Weights of a small mixture-of-experts language model, trained from scratch on English Wikipedia.
Size: 9 layers, width 224, vocabulary 4819.
Experts: 32 experts in each of 8 layers, 64 squared ReGLU neurons an expert, 4 picks a token, a sigmoid router.
Training: a variant of Adam for the experts, 346M tokens, 5066 steps.
Below are experts of layer 2 (counted from 0) of a mixture-of-experts language model. Rows are named gate (a neuron's input weights, with its number), up (a neuron's input weights, with its number), down (a neuron's output weights, with its number) and show model dimensions 0-223. Each number is 500 + 50 x the weight over its row's rms, rounded and kept within 0 to 999. Numbers have three digits each.
Before each expert's rows: "gets" lists some tokens that make up at least twice as much of what it gets as of all text; "mostly gets" lists some tokens that are sent to it at least half of the time. This comes from a sample of Wikipedia text that the model never trained on. Tokens count by the router's weight.

# expert 14
gets: "ar", "on", "at", " in", "al", " b"
mostly gets: " b", "ar", "orn", "rom", "amp", "oll"
gate0:488505442575564511531447573469559498412558482494489460495419543495490539489459489424572537494618573454502535406454438546457515491489466497506548459479530541419498574357506524500488577607446470468575512521465502421519494541506596469458394486486477541499515511471417564490449446507447512570607546532587471507500513482473523473465539434463504388369487453536458479589473486447585460521470416558486539496537417564489511569384529488532461511510576473574587603471454526562558559463532516537522566467550421481488464416524489518423460511508521565503517515618405421538435496449514496590434568486511532483486524507434443457490541527424575473496551519474506429505498466459467479511442
up0:486495435582530535517424576480565541416550451473517472469422548495479548490468429477557538459582533446527538427445451526497523504479451534488555484464538509422527559384515530457490541553468485497561530541519515382493548576513598467482372464513491517510536489430435577493429472541447514584573522498554469492464521492498534461473572423450478417434538499553405434597486540461550430489468412546505532489532484546497577581412503504559453511509534484581596572463458538544571537520496474576552582417510399501461436435554435502466426487520501579507510524596375468528461476443515479567416603438495549484492530501409433469495528557447512462495565553449541425523523466460462534510465
down0:449500541478506509516487524523478516469498433583522546504494547410431430475482504471477496571505496461466469504447585503509457491638427437499453549588496478413521511494548531416609466553595505404484468468586607493495567478445542509481489525534481543585518619435508447573525521516496479588544455478477468468493454452521440504522574582414345478477625371579556493551530494500471466559490590452435440515507506537466345536485485568467443417596488509412483545476446474569512433481518476509485469476516436571456459500529486535389572512500422480477430505524519563513470495465480472491485524500444558478447514600472506525518549553541522447525559536481538586533446474516496497503584

# expert 28
gets: " the", " to", " and", " of", " a", " as"
mostly gets: " their", " have", " his", " than", " such", " new"
gate0:489462534439463512536442445582477501499552505539470417520412613525472521588589588454497489579506488501420514495522524532476623461425574490567574566459489540444553455549433442554570470548528523558474510478443525491532483545559605523539500533402437560503527458507494499536474503471438500437494478501436482467551465534567523513491460501582436473438468454462475551400485439555607424488607521494501487528598545447566488512424465497474573478521500466562477492561444568514428443545442488502579506487462414517459534574608482477436490453460511537489524421456493470404429493470522516550533475533520466588500547575518413468571529420508500380555364466457547513480555465475587538527504
up0:538419496498468498472378480518544523485521471447388538436543654523525526472546498497580444542557527444488489496505615509439501496485486548530562445566524616494486512471452436490518609524444522417601388477619491466579471560518506533501474570461449487490479463591436529543432478543447515506564504565512465523571445515554396511572472508520518504544474418503453552505592509480536434522540438533507512453575501485498487550457445468551523451482511525500455518519517578440527598475492504533465524528477447617565444510532567492531504524466516481440562487457387589531459464449435572498563472529552422501591588536408426539536492508535545479548460476396528462569495427546533540423508
down0:480541508437541544569505488504490515409579475564569467539472503524507495499480475468502490478471558540497493472393547497414452559504511467605413480406538429440506441457452539484520482601483514557560461423486494393551464482574486541574496452544466579501435573506510477524459453560495492530593543438496421606463440409460548459511461451455487447480458562562515574428449455479566435595473487490553587501483583609459407481499466570556513484526569495496444542564586511501560518527463522463519599514532550471458513593461496464552541513503611552542475501516625551417502477544525508500621492461472613535523431508472492544442516538470435414554454488502465535583490584467472514444469

# expert 7
gets: " and", " R", " L", " B", " M", " H"
mostly gets: " M", " W", " N", " H", " B", " S"
gate1:510556465550477492484504470477437524504490513458542551500465476477479496463536518544518425400470499491516415432507530499571457415452424527496535546448507556580485529622493530534604558474541461489458430535540557483478436434519431528451487534459580438443488654429451552457600528432494500578491474443592497452571475426477561512607504520547527504427463426503460522472437387492493388559448458410455468461588466528498455546514498553492568566475499432441456485534533499534511546545516626470490469431494548428484477446532503470510514485474526599442512482456491621425459395390513477477487461450487467563384523442505587450463497439562573521561562500489470425474489504535507463499498
up1:497503484581483471455490491517484377475501554487489497545421501466486464493488501481492472451456487494556537503472473573603471483377490557525478520564538496446535530493481508508533514522485557447435477495564608581571495440545445492613501533430503613506521532535457592434465477498545502538434500599555494547584431423488467487488553551470513493515526550546491434491343529498599499530444510426468541483513436639479473375463554450588529484553475466553464504415528440457339516484553519527534442437530499501449486510517539451438483594493445467417500382476464520497483505531350529503574501488522508574463511475359524460498489566428517474485515539556467430472449516489501510476468
down1:403413522602501498482489500488446531539496478498560453638575560586517529514503501523508559483528609475469475490489539515485519507528507573535404447535508479527501383494537567557484472496524409509518478457403493453509578424468566516471438466497468384424588490516654560472454512555465517476545577548487584518456511587449472589499507521537518586522482507525527488517556578525486539449551533525438422510553466581394574583530498509559540462427513520434507438414562440500420485482573496496561503452516460497522445515476517525419487449456553515540542447520523499489467499384470403522458584532498503570530403508464458517452498554490480554590443541435598553503545460453469541578461

# expert 23
gets: " the", " L", " F", " of", " W", " f"
mostly gets: " W", "W", " F", "T", " two", "L"
gate1:518464442496459518528492459513448510628484537446628442456510474518506498509496512507565621546572596508506592498432597510415479516515532483485446524489515519533486529476423474504519503535547470510545517462453518626441492473496504534524481561507639478448474560549544493492487573546379485448475555467507505461596481570497503503547477474555619557574421498560483522476591479536523472549423429514474513496487463417635400535514422435538484510449514471533501599465559463373629590546409478557490462493458482544559554545487509553544564583484443424485549550476545481521531460431516486541585462514455561507528490588474486501501545486429552501597543455502521496574484481485498527444502
up1:511633504504462434519566490475447491567483479495558582595460516484394484405509481471464440426408395413564510568584423438540452471541490516472485461463529441464522509559548452489551485503454563469535500520581612573496418439554458445566495465443516455529523494497552449559491525536578493523418473550537467453467417558500385540503535548538513482433475511465500474503511424504471517420563570458601452521536544575372548492552521541532539435421607536583471401514480583569498512495436552508438543425501562502494438484600543494506417468496538520545507506527524473529487504488528479407438466465506510561457508540589497496497485504518515389452510468507526436587572443494454449482532
down1:483508410498475478496546507544527519465595418479483519538457495496521519501478470515539541532483522602598478514472553492657518488408496580462503497458560495509544540524461507368542485497484572508461473544530502498446467535581487495521392400513557502483551502515395578584470504500549528477474545519418492503463558495515444485658568511487492461451534495504527480479544506642478542521461414427657424527490551506462473435408480523475518492452535541502558523576538508467453565500500494521586587506638502461486488472588521518472467488460480502611536463412450537443516486438461557544397529567496497437496482530536456408581482498411496445545482502416441560536477453487492577508555

# expert 11
gets: "u", "l", "er", "an", "m", "in"
mostly gets: "u", " v", "os", "z", "pl", "der"
gate0:491545475530458576430505517431500474558541420525468397480521463526602508489449573470463445459501481519521485487540453576498453450506498546539421568487531525510508499490539567532460500406443554595520460507652468479558568460538469545534502556471403545509526590492435466610539524488486529557550498530427593386469472568454590415485526436449556513585555513534476438560478474561484532485481469485454461480437530555431583520456454684557602460553405502534426550566477546476435461555506515492625474506463495386512530483512463470483456594515518575442487444486463482521451457502486476578450548537474432447517506470492523448514529487564516445441540480505454477526503504471561581487433
up0:487443526413527452500520451551498543436461537494525573490519540479406541525539470526553573570562518435509504472444567441530541522492544400478588470529468426443480487490486445476489532536576444459463539511447503494435388536473515461517508464546560462548489410489559507371471481525498464459522584468566441583526524470544391549489480546551430466412475537471565550482500563397475491536498517523574587540518455423556467500566521414424418541451618476474607408394578454525615587465483485506370512527597528579495487520464522541541485451459498441560523504479524514485521577497522512390533428468497593583493453542501482522554505494451467561598495474513525515497459524523467445546508
down0:513484424513586491512507419524519387466634467461513499505498516604476559455468446414529524516500469439499519425514512560449479566564512506422470463447472550580497394484446571585422567489571418596526437538515539432472434535434448520517521471570473553496469546602473474469474479432501526550525506484454427444494540596579500468443508492515462489471620550472421562548440532528569464502496518517468553502471431504511460467506518638459569448592452503564535488547538529508522535583454547485503490519443497527524435411501554508442589462539544525476339450476463517481484474537535476438407520515592455439428496493478431531525433582455552478520482446432540510514438493583502534507560

# expert 13
gets: ".", "-", " (", ".\n\n", "\n", " as"
mostly gets: ").", "(", "(s", "_{", "\\", " ["
gate2:487473471489401490553501493496482528559546481446451458568515609499465557507387541500559529538452540526458526502510509459529492379574553496585517455466453477470534441397438488483537576489511438542498481466536442446543516541405497468479512592403446606496556466511582429401487535464418556547470464539437554463467464471478465513443521456572492537493494555534561450465464514492487463464660463461498564526561481529567486450384462501559527478467500429586487434499486460598522543499518518532477485568563449508482380526519547602425538423524541499508395424535524456509513561537536559484462565487511514572475494554477523584524397515383510490529470423507479511489512458412583557431552
up2:510481565434513488525519479552430603516517541529552634592522510462465461501526430481457443386502478517535459534543462549477500502572493466491505539444521458532440517528497504531448463543444445466591510512434441506464519455551499512559460507642424455467508458426536600520517430518622474465531540409492516519470510442498517534537523475526528577540557524569535484435477419536463520477479602411438500508461403493460462570605517370502460492601508519476471548544420492534484423502421465453489587506426513475501517496369494495484463502501447554481653508520622571476527502570388553500492458501494505468495482449543476490409623485472458478484490560441487543502537461496468536577541
down2:522519492495556464463535555495494482496539495461496537515529471434490477500421587496501495580491593473495515482487484476567474557443550380518531580479504484572457547589531454522407412475445459474455532658472531494434554416394480454463458505506491436492407535448540553383553504501485507431517541554528417544501434530430569454476489526502567460422481484467493499530499572512526541479436492581437440460446442566468442401434543542429570473443551536459471661504419547495548545491520496485548424505503614500566559438531496488552468625514503539443522485564419567503488495498478451491484485478447482484493488425480540512493531556514552442483502569517435476443521567499469415666515

# expert 15
gets: ".", "-", " was", " a", ".\n\n", " is"
mostly gets: " was", " it", " he", " an", " It", " also"
gate1:491507528470477555547480594431527525440545486480380510469560610512525520417572580583536515427570437532516547531568470497416528495464483468465501468503528531503481407429429491497506507468577430545459513462592460460526495541432545521530474569515453487436478448531470581534450455478471465429570532616529599484442583520445450450465504431445474659560404540484463531584474523527505587388446434539443474540529489461515570491523458498519449489518451561578533514389483419476565543507548500552508480507540435566507540402496514598492477529493565434460532586441443466539427591423482545459511518496568473458389503473535498492521511541507489592480466460526437471455501467489545466541546
up1:518615536578524495427544412584556521559450557491509483532446463494438506595542592462459501604484441542424441533465498513606508614533494541490501519516477523554528526502460427526567515534454584516509468481452442532543496521607545515540449451438542491511513517583516441519472564609505503461505482502454397494606488471473517528505474524538479498499545464530429395454586553521589473486430551482524533456508457438532434493502499512490518556510445425445485403508506551514417533470422545478573510502508476470492451603519553466538518477403428482573541461511520508484574582450617579504532428476366483543456547529492509543536459478493495419528546452478631494542514610466525551408459
down1:623582482553514430461491381570515484448474491509491442524489511413478430516524475440486502470548455493338482555517511553488474557512516506523463587499450470500583554562540443475482452516436577496501509535523490493482547494499510503481508514502540481545409576502473362497512568482400541546620481457469447516444339470527552535452489409536525462637550522539459490465518451503565536497486604477511518450449533507562509527496523418597438485564529528495469506512463435551492570429568508475486556545544486493488487511483527504511459467456501455581419439584560479482507476518465445475547568508482624540505558527491473536446562493565517360480496501469530489543496464450594494375397

# expert 5
gets: " and", ",", " was", " is", " a", " m"
mostly gets: " and", " m", " t", " p", " w", " c"
gate0:492542477550434480511443528540444501498440553488480422448556487484484501501407464500494422472471460565593569467432492408556579488607543448616392460541480442554448475489429515465465509445542564580506486523539479511507647525552496435459444470535592550531518561430413475500580519401528477493546536461550483487474426536474486594541414442559474456423437453510471481539435574499544526545548517565481490529596464560553478468530511446532511485463491489480388513652529420494490551580517505482447447461512564504540490573556438536521495512496533521462449488479532544446463480535385507542417494503617451481446461541565459537485507530485517451569496581561432502545420577495465510550545
up0:484449505465582503489564519504548500441538475506509548568470549562546493509538518527499579528504555480426475558471494516474436573430433520379573577465492571443516529485543511542540555503520497467440518463437505452472411464462501590566565513493361478519515446532597492481444577527426502519413496513480471574495580517494521419464587498447500520590525550501541530408633462515447454502493476446579528515393498472451418501391504571432439498492482494441569482416533566518482446427502502517539557549492455414493500481492558469514533483479479506520509404517479484601532487457621471459569547479365521593585517538469551484502450485455491490422497417365563539427554467476517491468515
down0:493495439538528556578423538507617486488477541437501400506405489512482517430624525426498596514522443460451589451562526534511430478457524535453557510512460519521544524474524553505441549460445485505621404495465564527470458464419508539491507532569479461585387518500481526443456471553488584506524508460566470365473489565383501474450452528448455511575459363473509516453461480392478523518483488487496561408498490455474436527508561473499452504515422442476520511470467422496529492602557492378474517464559466641489517495638510522482473444503475500456524486557414474492508427525464518442517456487503569519515544503502504574519423468545430476492471423461585497569434535480443540520458

# expert 24
gets: " |", ":", " in", "|", ";", ")"
mostly gets: " |", " Total", ":", "):", " Carolina", " same"
gate4:508531573529414463499476444544418485464469562458510528473632507489407531646524472448398539562448537535523552451361497479527520592453575488500528510519507463525517475538534536539475496556478524551519574493454517420414491522542499602462489502497472534468508628505559560457465477572410532492492525539512558511595495533423482494484509506527437488441458442496421578498527382514544443569416518476472537494525484502477495574485475513512526579485512495506539497640400544537562528414550516504411525511462546535477450483531430447598562424446514510489517446488495460405512495463412533527450587562470533518495553438422549526546483504540496458529533474429489568410531520593464533386550
up4:551525534493445440567487521532452540412483563510421524471628480449595588593429423502454507426493530599498480522414485467469502512452507488538554521535540421489604492510585551569546536530530511591566551489425456477498494476464476557479441450495504552546431470523530548440467428547479557471509506462486523492612503478471376487413486489522483457439453501489504566470554490471541515541477519473460488482519575488517486523441491461638539491461469540516545447692481473501492488400497466569479564453492468506475454478539549454497550418482463430486507368519465526384481498455436561500509498588495564613605550491466512547521412485573536506565519559545481537437497568541559509485503
down4:480421461497592492552454536526401507464303562463401553466587507521502586533496495474518528496470464501575575456481512465517508527503469447521514533459397521502540470524489530538572424563541394547464467504463450588453475438455472473610510484478553488487542445485529552455522534493444452495407561469509426480539445524494495508499480524539445512579516445466559532469551537456484532562539427450507511511512476548528614613536559466487480536472386450542513513482456466595510488437485540526458557536473539517580449441422518519496513504502477365475503496615515472434457483551377563403486554571439533457527494545556512472494461473498490526471575497509675525490500528542478606462514

# expert 21
gets: " (", " \"", " B", "–", "b", "c"
mostly gets: " \"", "M", "T", "E", "B", "G"
gate1:559480543477499565625495516577541561458414463507574458471466473482471459571524525472414427490408468517531503537474514543514519621595571558472489500459481479433452430555446361452523478548518496521531446489503453503500581523570554445494490459448467481497541453530585424510471450396465582529549465496469472500451573589480457457440501487502614502544559438451478502556545510550542516442592543612543545500620402547533459537476549576571482533475467486504501539426515476468456565511569411496515470479555453527553529375468514522494470470485492505441530513548437435542480547554478554635520537591465545497515565495475492508498535606481433558481472462563509431415509494524521543491403
up1:555471547532515547553485550514424550480420466567539509493534542473498484549554528445335488527410502556542455530450431478541518579530592508524479484544456473519445437522505439482502490564566603510455515461405431452444617573571529491501489534442529506499608433483564455512519554379513562528510497435499538493439538594436426474462461459446595512602545495431526441537582493516580502520587491550529585488555437534494432533472587557460503512476470491496501519446536540548464610533550514516492542443443520449590519466472500496500543572497579507462517498568461518504507582546505584568552492546407545621532593505507529561428482544472453488534454543509477499446536528486455544432404
down1:446484623473495528496506504505520479499441449465489472458573465498514610444463394513534491417540437517467540502516557525455505408528487466607475432381437532510530424480499485575584452547470487469540485551499473505424565497508532516574477523412531578444540507415526565562440536531472447431524496535493409462476498606543529504456387500539428484456491493593492452572477486469489590527569516543472486506429441557605482557547454475631570574457462561564458483434550480514526601519438499548552461519553598520443497573475526539606462452463467437459523459540537403515595545464469525552497500528556579485473498459524500488491428535576529542498442474624434520448525560537498514515502

# expert 4
gets: "\n", " |\n", ".\n\n", ")\n", " P", " S"
mostly gets: " |\n", "\n", ")\n", "===", " P", ".\n"
gate3:496467457601537557547454472455442472407474466509494519516436521552488420498502372530540593443527482453424510526484490395518522484510345522560476579502570479548477543537445473476480498496544526478486471521467465463572416541428443521562478513472466468539515534572502493479434486477541492567568462541456458488519404424465524545500512544501522470531524531502563509443531512524521551506452338489506457465559426433540519635460485317582426472535470411490490484460435425522541444554463524576464490415575491573483436495564505501481538511402391431483401478544511476501531488488416491510471453492447488549499477554492555488482531495385488464508547481514527476647517546542524463539502
up3:541462492481568519560555456378447511526444496526463526507449479524533485440555521482460441474482497506496491446512455522516558456469481592575537530544617539490490405395555550474551529523479572552443541512437617560535409479445427468548567432411411510498504517368522566448476482527464487529509461577481494509508546483468548603429510475559539510493529499538532504481538460513493537574477463608475483434592501519515475492465472551495419531489431389440557567443494438550564424565480626574495393398552542518427496423506514507430440500473459568476475566556538466496484423522551538506525576539403555530426631513515443505510477476498441492521484464537511523563538581562499501475517
down3:537493550454518508498574496488449492495491503475471492522487498476476393521495580506514430476498556570547513547545499498562467495509575383549464493453396471596550531472541458395487469515507466435469514531443572559607450467522481563567486457504464516502446521514444493518466578442434509508529540444485492571453514499456519461509580551501620481489453580602501406509600500489409540448494538479486563490399464494510455461414524612400302501466465486488617528497525442526460477489501450445467508503570490468414503495494545470454498495445488510480529531483467544600438571527539433547471472391403585573366506524493446461534417455468496477452493466501515553489491580550489451570485

# expert 19
gets: "a", "er", "o", "is", "u", "us"
mostly gets: "ne", "um", "ley", "ville", "ur", "ford"
gate1:461437550467450483556523456541465449478569475485567498486415507475555404486459539574438463623631455421486412470506488523596520532490455516422489449481505460500502539483565520488436424552414451461555540499489422493608473347520408516536458469587521542533439476439556441427417443442495403430510514467493520525532597463600501489529514521464568534542491576466613448494542562435473491460439528527563515521535498528450546422517510506477441561497509588502517510512435486593385526442588501510452524470505420457435526569516466507464494488499519419492530478460505515500471537549542478514433489447572470387498521425498465501487497585495513538385495463514434561440437506469436471500454
up1:471518567509551554488482432585467515494558529452503502494494559508442402468480510492465611552594527451525493506548527524495507528565376533371449505467485521484558463448501496602475446548472521473509547514512448529464447452473426548519499540517448470470494500527417419431434583498427457551490567497511518536509557555448465547564493563508513554498475462529485477502511506514467502528545397596514492453481550504547370449482526465471526448538441517495539522518506503528515535407474617564578532569427433513484589547541583582461493491462460446569556530547589429529462542561413459545415470457471563467482532497598497575511542515434566474574457432406478612459616572506539449517612
down1:590497450461560533526463493476511519576503446485435516517504481635552445442423511548511558469525529543439456509558549489444549446534568467463502585503460446443626558533549456449582521513556536499613506495504534595533411396646515506431495563542480563515521533485462547469431588428496501408408425525460567558527518492445468500502565458467605524537509480487481520514535518530484484473467517558461568512511454499529410420546531495429487477485511557498569602384512455607526486369588486467445592410474420432475581493495500484453485425548473543551493518554495452568500535546418520420474505446493452442487479490454540473475560563564528481468478490516483463508509471436536493470457

# expert 27
gets: " |", " the", " of", " in", ":", "|"
mostly gets: " |", " the", ":", " at", " in", " –"
gate3:472572591520495531509441524544486588555545556554556487528469469447510568508532601488511524593572488534573403466441504528503520479601460485504510518457420485519492557499483537484528495487483463420392567461444461525486553448445573589546469561511509449461533554464573495449410487508533474400532484372497476524612421504376550442501528559556469499530509505463489527520549473550471596481580510550544597516535496400510504506528497413408440588561507413414558527555436546464431422459506578549501449508481483459435479418497512448526510571512567541539556530475589462436451468532474578406563520474498507475482510561537549439479535432507518428579526551482515475451463563498507444468409
up3:514519579545539527490413505507543613559559524519550433528467498489531614531450582454492500592571467521528381411478506519497512458537472485503541521457428498517545580508444525431513430492458455418439528485447524564483596389401569605502487472528572474471490553451562510517405563476430505449526378387469422473553457513395569464543541574549409450503471462369433604552512498483482488495603515519488546481580481427523532564517496435436478548539522493444549519587497516453473407465551579479525463509469446496493514419517432478554471553500480500559560531469528522403511455515477576463523544538492538484440514488561520419473543465523520426493515539478547481464491555550499482491458
down3:467566514477472575513449506497378665462512435445445491380545428533520504547496427485520611453519547456501438471478478479551516510528507434594504487487586540522473476482483610462480544517553506570543499501449543462497516504470475438508556565545570580468422541498467524571462416571520509513522450502496467500542401482535486565561533468507527434562426584609489477419461502616521527490488448543545569549547502497583570516492529452453470520535400573614529502402420530481480477482497493567472592432550497420521519530561486466487582446523462592509594510435532520458563472542449517466502488400512578462460483537505536449500552434532500514552541514536511448537501383489466580492556

# expert 6
gets: ",", " |", " and", " |\n", ")", " was"
mostly gets: " |\n", "),", " been", " was", "\",", " and"
gate4:483465486548519418532414425501511423467531461511558521557440519442456508518462440533530554493524468548508537540503651625502377482517542445381495439482567510377497463540519453448551513453420564430445528438513579509490479504383542497509505435488500426423486541408535378537480579433474474455531455495469456517447447453561471493479535517462507419573459526479571491490517457333499453461469470390569544496483566538438459440507514421556429542579465506459478478456481483390442560501525495589462512504421468496513463511569507409597432478498564498477507496503530554527480490484529476461406477501490428520538505454461450460509513575505445509454411514520504457499490467519546442537562
up4:491480484524509596525511467421465579588554504646566469484555422549574474483492481544523428516504483508509515514531448519466481477542412487603518529458446416509537500425411484547493456546473504536604553533492484494453641472514439579592536468489509540542506445475453592481552500527600536538449584429544522511517538474453533497506427509487448606433424557612508473465509546583478456504515584576546498515499473536496509574552564514384543422434490500429554520511456479522500439561484480384522387525507514445474580488510470533471508453535487525566475548499507442500510428512468483469529501534490568499480510443509505559516493564530488460507530675564505525505488501476440653469428
down4:531535532544553508517524449548464457517519501513404520523510486461552492545467524516434492514504521448521477507477596348536472508425464485527456462543483434619477543489548508547472458523514495518488561600507481501585590548494482539543495539473396415556508490476406589429515488522488540533450450469597474463468584504459566453501319515537511470422458415485527425501480531528470524357598439613523356483470493495488424489537476504508531478435540507468527483512569504401512453537582586553468495475534462497539588520486398424504497553472524507525520549450433453501514489490459515569489532566474514467600530406387490470509415559512550484495509520475573513475504533473478578563415